{
  "n_layer": 10,
  "d_shared_expert": 0,
  "moe_layers": [0, 1, 2, 3, 4, 5, 6, 7, 8, 9],
  "balance_loss": 0.00323,
  "balance_bias": false,
  "router_noise": 0.3,
  "n_head": 6,
  "n_kv_head": 6,
  "norm": "rmsnorm",
  "attn_scale": 0.177,
  "init_std_qkv": 0.0361,
  "init_std_o": 0.00807,
  "optimizer": "soap_variant",
  "beta2": 0.98
}
Below are experts of layer 4 (counted from 0) of a mixture-of-experts language model. Rows are named gate (a neuron's input weights, with its number), up (a neuron's input weights, with its number), down (a neuron's output weights, with its number) and show model dimensions 96-127. Each number is 500 + 40 x the weight over its row's rms, rounded and kept within 0 to 999. Numbers have three digits each.
Before each expert's rows: "raises" lists some tokens whose logits its average output raises strongly, later layers aside. This comes from a sample of Wikipedia text that the model never trained on.

# expert 19
raises: " and", " to", " are", " is", " in", " that"
gate0:522405483455599569506516580526487464552433494537453482445521500577525463449542505524455543456572
up0:525497520541447463547505458493462431523481478527533432520501506521522544523489559480452472498563
down0:498441503439480486488475547428503532496484455516560500519578442452521459479504577489447478474490
gate1:521480509467601511516540450543550545499474509574530537485540477563498489475428508502507488487539
up1:522527541462507447506512463490469516485501503432415487472516482470501488534481512472465548466488
down1:499505488467493497443591596564467495565479491452493519565516475485569484550466472479465594503514
gate2:569475473496518489463517497508513524496541496470550514441502448485548511485504449514433550489485
up2:472468505455558471483471467529466496472461533497544379464531500516481550525505462544546560508503
down2:571509386526536499489499498493467508537523499515490465530447480560533467519535473535458468530487
gate3:526520541469526451526442450469568505553574550447534535512455465486523581517547564474628539526545
up3:485538584533483514456541469463523459525527469530523427553477461531520477549504498504506507543548
down3:491472534436509429504497527536515494580517546546516478548494474470526483466453500542490483504528
gate4:526532509518509524457530450479469499510516519492460487431534484483544510477486540470446476521422
up4:488542527487528544546506510499550502510432420513478477550429515551462460554524544491618488556543
down4:468525620468473505530490551517539454520500472479411517529477401562459480464555524443503501482524
gate5:546528505530471480554543500565435475494483514476517446469549507516514418553496502503489447469557
up5:466464462534487431485555456543472526491519501550495530481596471506428450556543444460467520502495
down5:539501524572512486521480507568489471551472512522409507446528493514540485481514528485496476512520

# expert 1
raises: ",", " (", " and", " ", ".", " |"
gate0:497561505490532485452497483518508484490448473470535500557463540464518476526495529527542482485512
up0:483532477499481505516437469516523527489455443486542486518519596471491522461528533508495491502485
down0:493534539500528504360496439432528483509495479427471562473523447567524481502434484429481497479528
gate1:494443550583484547448512486525533399527449499531566481514520436475479605470421562525429552513536
up1:503573512460505515464497471556486484558496537472556585527559622552521411503450522491479431482475
down1:533525482481531475506499535544508480488525475469495547491485558510534465476502514439508485557498
gate2:468499524461508480508525510491568553450516489477518487528545508502534478528565555460471496504424
up2:512475455551486555474535518449516449524507511505445507502473482441487435460431537497489494472584
down2:548556548504549550550508451558488504516435436452453557527494572494485538473497482477446503582507
gate3:484500464512489482480513466518527491482492571572547498496432503463555455463481480440509510486518
up3:507544528461511475500493559485477494537534440406477505455594522534517514508469524511580496528491
down3:600549546487516461488537507506553465554534524458505505453529474479446474538480541495504511425451
gate4:551486451550501519513453505519570498549485557526493541550475480487498554550463505512531446472498
up4:491471518518492562522514514497571504516539561425509552577451483484474483523505536499511459450550
down4:520434487487480486553511445504506561548476542477486509565493480499514495496516482572506455498477
gate5:445472473558493475451508501477472478491378581543560553494438505507427445486483507476524498435486
up5:525490463506550414489506452490494478466410588521511524473443521544433469487505518530511533463469
down5:572565488536486500516458510519573464507491477556495497536501480497535544546433410533428508542452

# expert 30
raises: ",", " (", " and", "'s", ".", " in"
gate0:515521467517532526475474474543583480499552461494516477533524546498484527519475499481556469486506
up0:441522473458475437552524509494475491595521565584474529505491448535501503458554479531517403503486
down0:522521495506504538452553499486515527531519482498488474438447397571583452448503489480490555476455
gate1:489587500525510570446497478527483507482568627492538455470487451522501441506488539511489479537503
up1:476431463501487524549478538517455416558477437552474536538552472507521581486515487489528517466552
down1:535504483485519484559537480510497526497493480496499532413525535569483457502515511555477506537448
gate2:475491465488498530429527466542462514514508558524550469484406508450458526563499470539515474465507
up2:498493513548507458571523515457494449505516494462482509507578439541531514420473579551485519472544
down2:565533502495466447470437479498459403459516530511462458453517516474548455497501532445501507567558
gate3:583571466434525506497475496486439500476542432534434510529541481562522541578461477518429488486588
up3:516522438508452474439462495437480471514511491522509485458541496532474521499494534530596430477495
down3:494529525498532513483514500499504491451520524598526467419568475491510561538543478445488486572484
gate4:478541478426491524531424458619509483461506469572468488508467458439468514570483509485502487530461
up4:558491557439545495496491539506608502466517497503478515512486568459485521478562552509420503468518
down4:475511533447482380492521462499532381519502509515500489483481496493446529404483529541490464512554
gate5:496507514486450529479533508508469586510545560521520470510481525486481495471459560503537484423532
up5:558489502478562557572470572470498494484500549381548481505515510466557511520555514492454494538521
down5:549495424526460513490493457511478491463514559513508484443476426573530428512480559541503544507531

# expert 2
raises: " to", " of", ".", ",", "m", "n"
gate0:472558558447483498506503541515509472486468512525448494584499571484548519448583515478473452508537
up0:509501500510512577538491451543451501484549576517432528486535520489487506475429549520500450537453
down0:515565557519556501511573414486425479511542467504499515471520460497550439483475511485486490555463
gate1:523485542498462501498480491487427506489436467530486506475518514519493506484503540487491475400415
up1:542532514484496509487454548491552514523576517458551509493466478483507474465510446502514511635508
down1:540473452487561484517526479448525461472431460532544428466563518495469469490431399527552508494471
gate2:418450524531450554522538497560517492500502482571555533547457461519516517523545507506499468536521
up2:568514483531458447554446479508514460441463511463478476491441423525433554496448460449549455461512
down2:467534545550425439514564443386513470530396463516463462556471549560517515472469519496513491408493
gate3:564465520534514538475511459475458571490468502525503490454493517515516433538463485557473514481473
up3:481472431554487458450496518529497437511521486524543444436499517509561469491480509493547528512490
down3:555532500428536526421475533437545518535437500489526449492535458478502504493456494477491465526525
gate4:549490477515444549515596532492512533489524500461470534568520536575525446502503536514478550474478
up4:510519570433509506508524424478562560467522477418539444488538500556461507501479470529528590465517
down4:459501470613531524445542503527506483483551452509464543440496487482498500527589553500510531515499
gate5:566487471483515581521569483465456480451463512527427437439454486450413432541506477514549512480530
up5:457513494480530515473492451485536467516565522504408444451466529530427494483523470520454477456484
down5:577440493492511513520454507492561563534519548506537499526591590489541457515536485422513522523458

# expert 6
raises: " the", " a", " "
gate0:485489463566498541417450520515534466496541533522502438499473541536528498490487450510634526461431
up0:465490516581534550517516468495493526407495555474464513523412571523425433556543458543579509524495
down0:545500549545488477461477518447477521559504523487517514506514458527494530473487531440535501584572
gate1:517515478489437386478450518586517438512485483440468577513537524514520496518588425389510492470568
up1:483502512496409438514427493492478492503552495504466517505471517555575444501570456464586511467464
down1:436521542435524484560487511606529500535498496474463491501509530524404526484455582539507464565510
gate2:552464488571515453467509484467482468451496452495502535408562501441555581449533500491480552462453
up2:458546420503458462465516548497437565510564539466450541499549494492467479461413481505478482449574
down2:542562482504489534525523538504473553488572460500449508554461530491495494514509540428487499474566
gate3:484514443496446537474522537454475499436516495468526520530454452489561538554491510504541510482562
up3:544528442461437496546580492515445502452526413437475501590528450539522510503531499439562547507540
down3:500514466483433515521530539535529506512488399446475497571537469456483487454414489528553537438435
gate4:435504475450386515576584528545496541412484476527512501560513525496452418519486483460572495545536
up4:347520482477442532498544515475490515438515585496549480469520515465466458480470468468533610521513
down4:473525487539526512483479558442494473565453539514567428564528496521534499524555510412505459524523
gate5:433503456448476492539474512486449482494473504508472455533523537469462491503442527484494424486545
up5:611496494567535510411608514462521544505542474474505463485433514464514572472602466500463569517430
down5:462501482489492513597541503492580456451461459487489460559560518471514474496452518473464559475486

# expert 10
raises: ",", " (", ".", " –", " and", " "
gate0:486481454436433571517436460516528501473553410570426428524401446450490562496451561441534501520534
up0:504466538447540491469560575465433517518535533493528550522526503485555508473569453511390484486543
down0:468529471509511509476500506537524487497525488573507504480559450475526570520522517479510509488417
gate1:541443524519528502480454433601564480469499470459460460520540442537534519515490583516490546507522
up1:504497492523582519544489502490474435445496509396384450568583469519564523478537485558470494508543
down1:484519484513510469487513493560511519521425419531478578529492458450544474471558516516471540481528
gate2:498496468484484504507557442520475516522498473555537451497494494504467506561517439512469503512487
up2:527485447505496516470489488493534457503465506527434484491506499548476541476429483505470471502519
down2:524489471436510528497496563533523424596493501479537476475522449480536457529488466503555420505554
gate3:412440481521536500531465536531494505523523495524466494462425527459484470420431497437548519476489
up3:469545493548417482363474548525473560527477542497504435476526445495557544506489504486491510487517
down3:523459466560556526461519526517510456508493478542538497511524500552523591492505535481505515510507
gate4:587442552520401452535567402509487515508493499466486544509477538508492496538431471583513486457479
up4:465533450486428521438515587517446452497516409462437495497549535469572503487531451503496532513500
down4:496495564472456500437566539460508513472564503512520522493541509430506491522502497482471483472468
gate5:412498550496481497486505531443510467520482471521543564433485422508449517426592499542501492476441
up5:569452437516529540547524507454493531535474487485503497555534534511459480487427567487457486525480
down5:466525503470540571544426554526475515500515474547483511459489543535562510518579471499515510434481

# expert 13
raises: ",", ".", " and", ".\n\n", ".\n", " from"
gate0:506496540455459448589500493476468549506455538547466503498555517497581552484475477582421575521543
up0:495450542501476450461614522430532467533447526532517504450449471513526431437488489482463371503542
down0:462495496510504438476471392505488521510538553549545452441478484456567492559452482484602522499404
gate1:493521452500433485514521496564484452540430521400604485529521492594483500468561465478550503502489
up1:477476518487588460464538575559500513454554558517515467548470407497512501472562515506545550569461
down1:474544556510545495511461454606506545454507485433485499517541510472483466510460533583509504448496
gate2:578539509485465449513579479541561538534454479510507607405577544542441475507494506527457536460470
up2:457486484454547500550460556413519541492530491465465492519489467523570485592513479466518474513456
down2:543471513526516476425535472444485535497526493525511545471454530519452498441557501489572509523578
gate3:455500537508472567508643527517521484550413514548483510558472505505474549482519515482476476430542
up3:429554548496470579476546482509564448576500520553445523565526553513472502522481530519459514460560
down3:486487499530495481467553498493559433584564496497507546481453539491519521502465597523507448522472
gate4:531489552505503532451515531476597476504545466501541526423479531509563512533559556526512457551485
up4:471542525505504542480467484423525503515544519517467486438525542512455569505506446549539548509526
down4:477438526525472455456414549542540518519519513388448479526485572502550516558481539506503453545542
gate5:483526381530468472528523493514485471515492520494569439482540452579530516533500476502464513535457
up5:409504509478511523453551451474541545514571492482492510443500473386542487450481502510534525529547
down5:511444556480490489520486471474555497421455470468535474481467493430479469461510464424526580486421

# expert 24
raises: "vest", " n", ",", "o"
gate0:447458511489508443470507515542501510514566478511498529483522481522509492468553468562544566500445
up0:550488500512469549464509541530523507495510509481571538477477514529438547545501529541410490402532
down0:565559566467553509456462510525543501476476500451519510606516518530528539551540489480504527531516
gate1:538511564501540534471479524460513471507457583471480550449555542463473451488473456456436449493581
up1:450435504537523507454484485514497521440543482457496471550566521533474402552449451540389505511528
down1:486528541453435526482534538477447568553480529509485496516532502476520452478467469463543477541495
gate2:495472494483534433504487582445460448559476466448510473466451524503562461506450463509484526530529
up2:573463556507513518483479420522452484441528582488489457589541515415497494538470473473476478438428
down2:532500564526487521530530534488465558527539484491511441530484477510534528469569479504467495484504
gate3:549505465459460488537523549486541530537481515510522462498453478562460447429526486483549540486445
up3:427501539530535431497452462518503487522464464504486574500570513472552479497527464497494518536472
down3:475572454528496513531542479554496506445530439500436434537574503415437473528453522454462478489435
gate4:431510558441432579487536472550489475466562554538519487512566395499540550519554420507560483500531
up4:489477581471522461527489512506471459446478523466528523498502444421514517455498472486598513468534
down4:448485465525526527443506404466485483559433492495447486485466474486464556476494489466530571480422
gate5:545501459522515536489431486473519474497510436475470468481494506469397480526497536542482543528494
up5:412508546440475456497564480496516492429508468490540450492424545457500541503450437486528529462561
down5:451512482580496443490461494527458525505546453519550400537514438512446514498443528527459529549484

# expert 28
raises: " (", ",", ".", " and", " in", " to"
gate0:563451489525471531478520528502423459460480423512473535500472487483499562518413466518463558553412
up0:428576491545476534485483444573538527516505530457503484456540448506483408465478491517545468502514
down0:443510511452568538512528492483512521498475482520543504508476467545524506533526499453513433559514
gate1:447497472488522445469528543493540539532545461522557431460468512425452510509533500567496449495480
up1:476613447473548445498514462488572547472517545431481506527531465471503535477432489492531473405518
down1:505469550527482495495479477550522585494491453466461539545604528479527564425497483569536509471533
gate2:502497551528553555472553486458521502471501446495558490522593491505477490532487518455436537522470
up2:482527375528528532445544489497511454508402467500514519438519482502490505441540517477510444537485
down2:470430475513455501499537435511559555514465505457446509474464573524487498538605506492502512445399
gate3:480491544469568531579485479497441549482461490489458517512548502496523495503508443473576491579522
up3:462540513523546562555494491543456530486509518526468468540494493501506523530480527457530463516560
down3:546505521452503441537495447499446470468499523567520512413496523534473458468535528441555478516535
gate4:527498512548511472537451509551429476544432460519525551493489559516474515520453441584448523477509
up4:460530552494497543534422490455454516504484488505484536424544420558473458477507448493517571514554
down4:524411510504527558594503516499470491529495458493477449481511479407462484428537547484521500519557
gate5:516569543497488507508462476477453488523459411510533476555533502534419504541528475514523476513506
up5:467525541488479412488445559463395508476462486475509470428474493448536565486535500488466494526459
down5:492493553490443511468477530544462487560466470555417500562474425521550480558488411434554469406516

# expert 21
raises: " and", " with", " a", " as", " in", " on"
gate0:567478501467430446496489467516508480517457419510567468522432478498460491485547531356498502415499
up0:486522553484445485446525463467528530499496530479476464457483482529440432543485485568501493475531
down0:505496508464385472449477514484488438521523533469470510497537478451473534491564471541474492524505
gate1:525463500425423508474487479517451471480416513513575493511458516487447441603576552425451529539511
up1:517471461433478525491504534512485513487411579519519512439476469551557489484526564364484485540485
down1:528515485572516542504562538536533505517527519507470521459467532590547482418533579456421450503412
gate2:507496517459509417506423401541457541463495466477557484439507540522499486565448519506480499521464
up2:487469530560534497485528515451548478528512475449495476543491480520505516432541494553506506505531
down2:403467504436518461538496458505511537494547406521508456431483515528503531582513502450551496444516
gate3:437444480516497532492377533553516470506463484471492483471519477502520489472480462482484517596508
up3:528461557458440474541569539501443494524504526521508581532517478514457561536496528538604491492525
down3:486492521540545541540591409551565514515522521467484520493484529496521509485522529475525514488522
gate4:528548545568570472500466464470550558455551475447521437516450455490492533494501461470538520514524
up4:519547475489502469520524590421435465523493484533485515478479471456504467481565447550545503489523
down4:432484474497523542517501555503473467472472490582511542528515510568536468451518544563526415528491
gate5:522496544525514517468497513550574459471503509463549498533533491589499512564429478543432523456460
up5:499499515574461521511456499494520545483480507484520508493448514562544511533501424425418521503521
down5:496495510475475556574458476489510477510471530480494503476530507482549512472527477489527474548537

# expert 22
raises: "-", ".", " to", " and", "f", " of"
gate0:499516535556566515506405530550531478557522489477495474590490510518457494388494443571450528509489
up0:509478592547513474457496503497519502523472458573533511465481425467488463526464503448616461437542
down0:441545480554511508478557524373523505543505474538498555531525479472528437480455479551518533444491
gate1:511530532531520508469565481505540421461526561468482430525548494529438516442499459506499601527477
up1:535421528547435522512539562452524539374487508469514553535471499452438537435503469377518467549587
down1:511459525456433487482575562536469522516521522538548492476522509525497532558448531516485483515508
gate2:463527501477440413534455496472568441418484525463426470515426471478561466521514533500522536481423
up2:522499481525516473514535502569525419552511523448489541507449465412544501515497549482443452448581
down2:458520478536508449571513480457518483546483517552419511453510556508504485585534489520556445469509
gate3:528514493466476488522497437428477508548553554514504477533479531412510497497481525564532577525553
up3:492474537516468482585449466455504510489452458573522480489439498511480592475517467416496561615465
down3:485465531581510412469494491460485546484527569477561515557537499450413469509511477513468491532534
gate4:557495494507462465451583482538421517511542516579538418504467496457540507579529480508479504423422
up4:502593539473523468479444489480552468511536465476531422500499511491487568518565487473509503491573
down4:461506501419534503496502530461517522589520478535435476461535526469469483438530448514476520446460
gate5:484508568529562515527498575517481446612462494514477466510533485486443469459423496551521538466513
up5:507471538493495495461533443490497450434456378537540513486478521548449560495526541468523433549463
down5:535522521476519524456506530512533506456451448460494441466543450420546537492540495475507532469451

# expert 15
raises: " (", " |", ",", ".", " or", "/"
gate0:480467524512531536489468499490492485502493470507517468434498457537529485528473540483443429482499
up0:503512519560525518511485476416533516470571493541483466476505456510509509476513519476474549442539
down0:493505485569522509535468413545540433472524547522441519510501471517539497466462515457491496502496
gate1:521497473497515545486463497526413428464570496576533517433527504498529508523539476498479501429473
up1:580559538425508476485501490549508471508470489514523477491561509534536590471484443454557440550525
down1:528481525482477487392496552444534586565526505529439500507536532548544556601520473545524524533494
gate2:478535532515514486448443497562442453472498533568488462517536550531478481522508507495480467420464
up2:498556559500512491455483540486489471491551539503460528531555574492526487539481527489433449460501
down2:490459495534527449451469551460476491593487489496495517493558522512460504487538521486496437513514
gate3:450448510475499580566489533428417499508525536454526451456533516501505509475523495525542494497502
up3:464473508495521497528535441558543517461458509436504461574468573470482531484473509463498531474493
down3:460535547565578461587522462583457519481519475510444488513564507479474461503482583489470523523524
gate4:471424469499488448476469475505591535444488540568473529511563479479551521524516492558469499484474
up4:513494516531557519475528483486526472393465506517516558536468439411559485527503479534492475447504
down4:495543465495521463460540436383451557542511440575503487530493451501516531543483554565487496474418
gate5:542522515481526543474521452525564454437400432554479539356434534558453499499494497546447629567498
up5:479507515481478588419527502528516539533463541409451520546512476469492545513515542439482470474585
down5:558521437490515531469535508554496476441456497425508435490489445509530514503547539513437515447534

# expert 11
raises: " ", " and", " (", ".", ",", " b"
gate0:518532503529458560485483462466454453460483527570594441541468479508443486538521523542517482489490
up0:578531496490481526539462495551479466474489483478451513476536551478528550487466439547507496528515
down0:520499578512536481567530418427500463469530519532507477463477537515520445496506495453535508491461
gate1:525550472472496443500513447495532505542479454528478538515467424472560485485508498535502425509373
up1:420402514493515493497489443518517464484496544491473546549568494497471514532490516535545572449466
down1:521509529457574514507556513513474443492422499482530530447485498460540539503548510512542537536535
gate2:494468544496581474482485494513534534561504557515516530535516511522513485529457381436417524543535
up2:551485526530438480528453506448441505408539500472545456494463449514421527504499573513461521474482
down2:510573479513480525502486573486495498509441495476518465500542468508457523504538584450453526527544
gate3:556488475506497507550550555483434480520519526471532507482566475518545442512490506485587557555456
up3:504542472383575492528536453447413454454485484450499541529427495549528538496484516549499442473460
down3:489502515455542518530474434499457463457501512487483532468503521486458495434432517497457537540432
gate4:477521503515535574520485529523443413504442460470507488516586515514491509515510473545529451530510
up4:569472438534482482451498513449567540517533485493498540429512466463491478531493497510485488455458
down4:483492483490532497483471395481516529494450539517485553520513435503439491447561551483487525523456
gate5:517551477473524558529528481541536483525492453457517471506562590459503474544491489497514465509539
up5:422447484471491442499530515498451514474457512480494560566493357498489496548484529515516547486448
down5:552554488545529500564491473489547477563519507540450516520523451577540494547517519405443566478550

# expert 8
raises: ".", ",", " |", " and", ".\n\n", "-"
gate0:475510543479565463520473502503481468542517566430475510492497528475476506490511511482480467500491
up0:497578480461529529498534457543437468511494505488454515459530526459508544464486457530472419494449
down0:529463460522561535519493525550419462526474491494504487462503509479499501524580453477473480445514
gate1:490450537463523500512508520510566444503468513507506463553451542524544489495509494488568493499477
up1:505476483496481420529580499486498473547545435515484476507463524554549480549492486537448531475514
down1:419496553545478477507573496512453483494500577546541516489500541477518450517465455609537522482587
gate2:475568551447513528486481450480503495446494476539469530447537479455461538471514450514474453437506
up2:499498477567516487494511474443446450514468461524569477492509551489557432471532529517537513501500
down2:468512488507576528549500441474486391530494520511439420555492533464482428490518520536407440530467
gate3:472491473431531489472468495527478481494438534418517495492464445470462504470451534483446491424530
up3:512498501517492592444474544463440430492494476460528476509511527491463536527475472451461539513515
down3:459433539475501468497540503485479500504542493513489489567444530549454542498520500498552508530530
gate4:417451510485466562468440449476570490527493527511531541456477494506498537538522404537502429500482
up4:553499491538522502488515531552444492465516408477510451429548457487553505457511535482514543520510
down4:497536509526517535543547490512569478478428550476464498467448432474583505482527497559533465534444
gate5:425492512445554553504439497464450476544506509510474483519476516544516495453471502415477494499497
up5:540461511511543447352538519523466506511498550457543525468547458556449475498511474505512431496497
down5:476510501502513519526489507545539460541492533515518431463540504517593444525465512424506574548495

# expert 20
raises: ".", ",", " and", " (", " h", "s"
gate0:523534512556509485539524587462451501525479534474488485439415436477572510564532464498525488542433
up0:511495471508487516505466508486502498492499535506500552528458451537531452543540462508505428585435
down0:457515467426523504587516477453517513502445535495444520555455468428451510425528459477479527532503
gate1:505490507558490456509529536474570579532551521500477484543461518435517517458465510535533424512472
up1:462496500512467533519423493553508486452459543494559496510499482458461464510482488511501458469487
down1:453456449445513514477481513473532528462485437493480509568445479519490558490471463425523510485529
gate2:561491484473489597497470478537525479506432575549511477499551546515548514491411489501527500547489
up2:529435486472486452456513507448503435518500534491558491465509516515500481446520574521540429493503
down2:549565498498470537450435454533535423438458492490505489532501520469494511502472442505529487483558
gate3:497462478558432530586524445466498544556458458592507529541444477534497474489493521478508521470437
up3:521508492475484540522626492494524493490515501583483462493502370505503468501445468486498564458547
down3:493549534534457548437556529520459547585450510521537501504523518468517466484504431506517521430519
gate4:553510463495478477537506500542541476419502537511537491520504527471501492525451557516492491498504
up4:502549549520465449554516528499527475467450556545499604570527490412487542488422489507485499593479
down4:537552498475488485488508535464501490549433563488569510534567492533437449491505465498546516496495
gate5:530532515572537494481530523556516473462502630556427490517526534460488544483501468502523472460457
up5:476461525561508493517545552468488478483502531540473443578433540526447532530543486580484503519476
down5:539466480532576546503492457509547591514529485542482517499532458514509473558570567516501439505517

# expert 3
raises: "in", " and", ",", " ", ".", "b"
gate0:545448515457494537452514459494468427445534461483458514525509515464494476527459541449508541454468
up0:541451471498511480552489464483522490540448571472493535535450504515445446507539445445507450460516
down0:434556518516470510567480392456547456441467519537489491468505527510505502527427558478505458429415
gate1:585495550522479506481513407502493528583456495514540452520526496502441476502496473493527491552571
up1:574474498539576474533528541494425538524456500455452462446449541514471495504445462526499515493591
down1:471475527480470460523497492557451435518466479439426523575433527485483420485505523492483459569552
gate2:535530537458486460538494504548544473450492441497557508405483485536540491574490439503436544476523
up2:483501466533439442536513513479497504511497592493491520545535525474449481524545535479519533479423
down2:485427484475521463543492518542482474570421500628539450457502527532570445517544491542545491518446
gate3:531436545498560503489519482497449569462553484504521514452472461452531533553546510473449555492529
up3:407551511578524470446487489488594598504471501489453556557556519506518525510558484530431424498505
down3:526530477510495537465487509538486488475510541513577499503573470532502503529553481442442472471476
gate4:469497520487545533561503483470506503454537550545482541459488482473504528558548496426474461546504
up4:500427618511442513445521554524450525523488522433528525440535437478423500473505502565455536520518
down4:496516374462482490524532534610442441492465459528480529517526528554481542563476452507495564476511
gate5:458455499478529459592516447562490457489519446523577511606432535488436500469442508506557487486497
up5:471475509490409568494508518498487562490468524577515511464537508475485513600477450500445482533533
down5:491454493591525509511497455503502491524443506528443508495463544489505455480360511481511476461410

# expert 16
raises: ".", ",", "m", "n", " and", "s"
gate0:427485577459557497449512535502483508517544454475541481560564529436517504537493569462482537451524
up0:483431538488468553490536531534455436488515484396529494435467519446500481548546482501494456496561
down0:509560547485576504526549518498508474499497454464496534579531568509481515533524417467567496535528
gate1:469460554546496530481494481480526524513555522582495500521524439437452514539504441454458460491447
up1:518457489498521516455550519496470532505495547516446459470557491528468489456562444507445504451478
down1:555503508490472517468441627471487560492500526492487551570476506441549463396518525512467490565516
gate2:499465455492498508433453458505470480472553533490591474469488490410442534446436468484523473473445
up2:528452533522534526441516479510511558509424491484547457455486464494529537511436493528564497458532
down2:547459489561550493519531556496476469581502490591499510503508478458520540465582551515567486428543
gate3:572532539474531457536481493478561565486495505442504543511499535468479541456500515481528487549557
up3:512363512540485567479505503546570571502525477515479517426515513475548501549458515550523541529525
down3:583520522579473520505440530609548556544481539488453468510550433554550534467551491491506454506542
gate4:429522509477478569463522528459504461505484453515461500587488510538551532477515496467464468565478
up4:569560499491442485565501498456546523487479509503474502575568511524449484461488512483480594508525
down4:540503487543462585435481520475480532516487491542475528479476469517563477435497472475517525427543
gate5:508538539508537431489517431499472486487504505491371522505510469569498530497420503545509575475482
up5:472523538417468494487491467432534475496495505523504519610494517533471439448468553545465567487529
down5:482485514444511500513514545487510482510540524511454467496536493557504481522495459492493455470484

# expert 31
raises: ".", " or", ",", " and", " ", " ("
gate0:482539540560517475455480448500503514512451549470453570454537539482535516514510560624488557474491
up0:490496470587590519431512494458461463526466546537536587491446530519529519564492506521485520500534
down0:563503478533473468530528540454439552553535529533482462499436495476458459493510541550563470483479
gate1:467543525446579456482559526500496479421536489533531470491498466511525580499492516469415454488533
up1:464538515473569463415490491455509532462556514460556496487470500480524513476447560467542509504461
down1:555484447505482530507506462441454530592487515552465445520517560481469461513516510516519486540476
gate2:509517499523547463542557465500496564438461468544502566510476545473468443502505510531548436536499
up2:514475478496490445548536474540446436548545514491450473469615481586563470515492482469546471516486
down2:484553544468471539549543459512505488551533483550510546482470464562464511530577497605444492470497
gate3:591534531523551520579506514568539489555473462465504453455454426506531508482416539553499522483478
up3:576561500511540479533538523547630517561507467441501491418497463467536491497446508541454474479490
down3:560482545510505568599452540496462572556402509487460579506478477495514463499549552484500516397507
gate4:561538468521533492479467552516495500528539488501477464473488453441464452525496478486413463482535
up4:475470517493467572520469514509468534549533510494520517512463526452445520472463517490512545561497
down4:466515468493474513498498463546541529507512463503542521461547495511495548481532467445523475490464
gate5:475455509492510527502508469547428477514534536502506477482480435457469493478413466442443500576502
up5:517543504488566563509521524565468519583392519551539498508533444432499527434430443457463556510513
down5:473507449528514487546483482496528461540483470506556572573457541382531567489541540555491524456462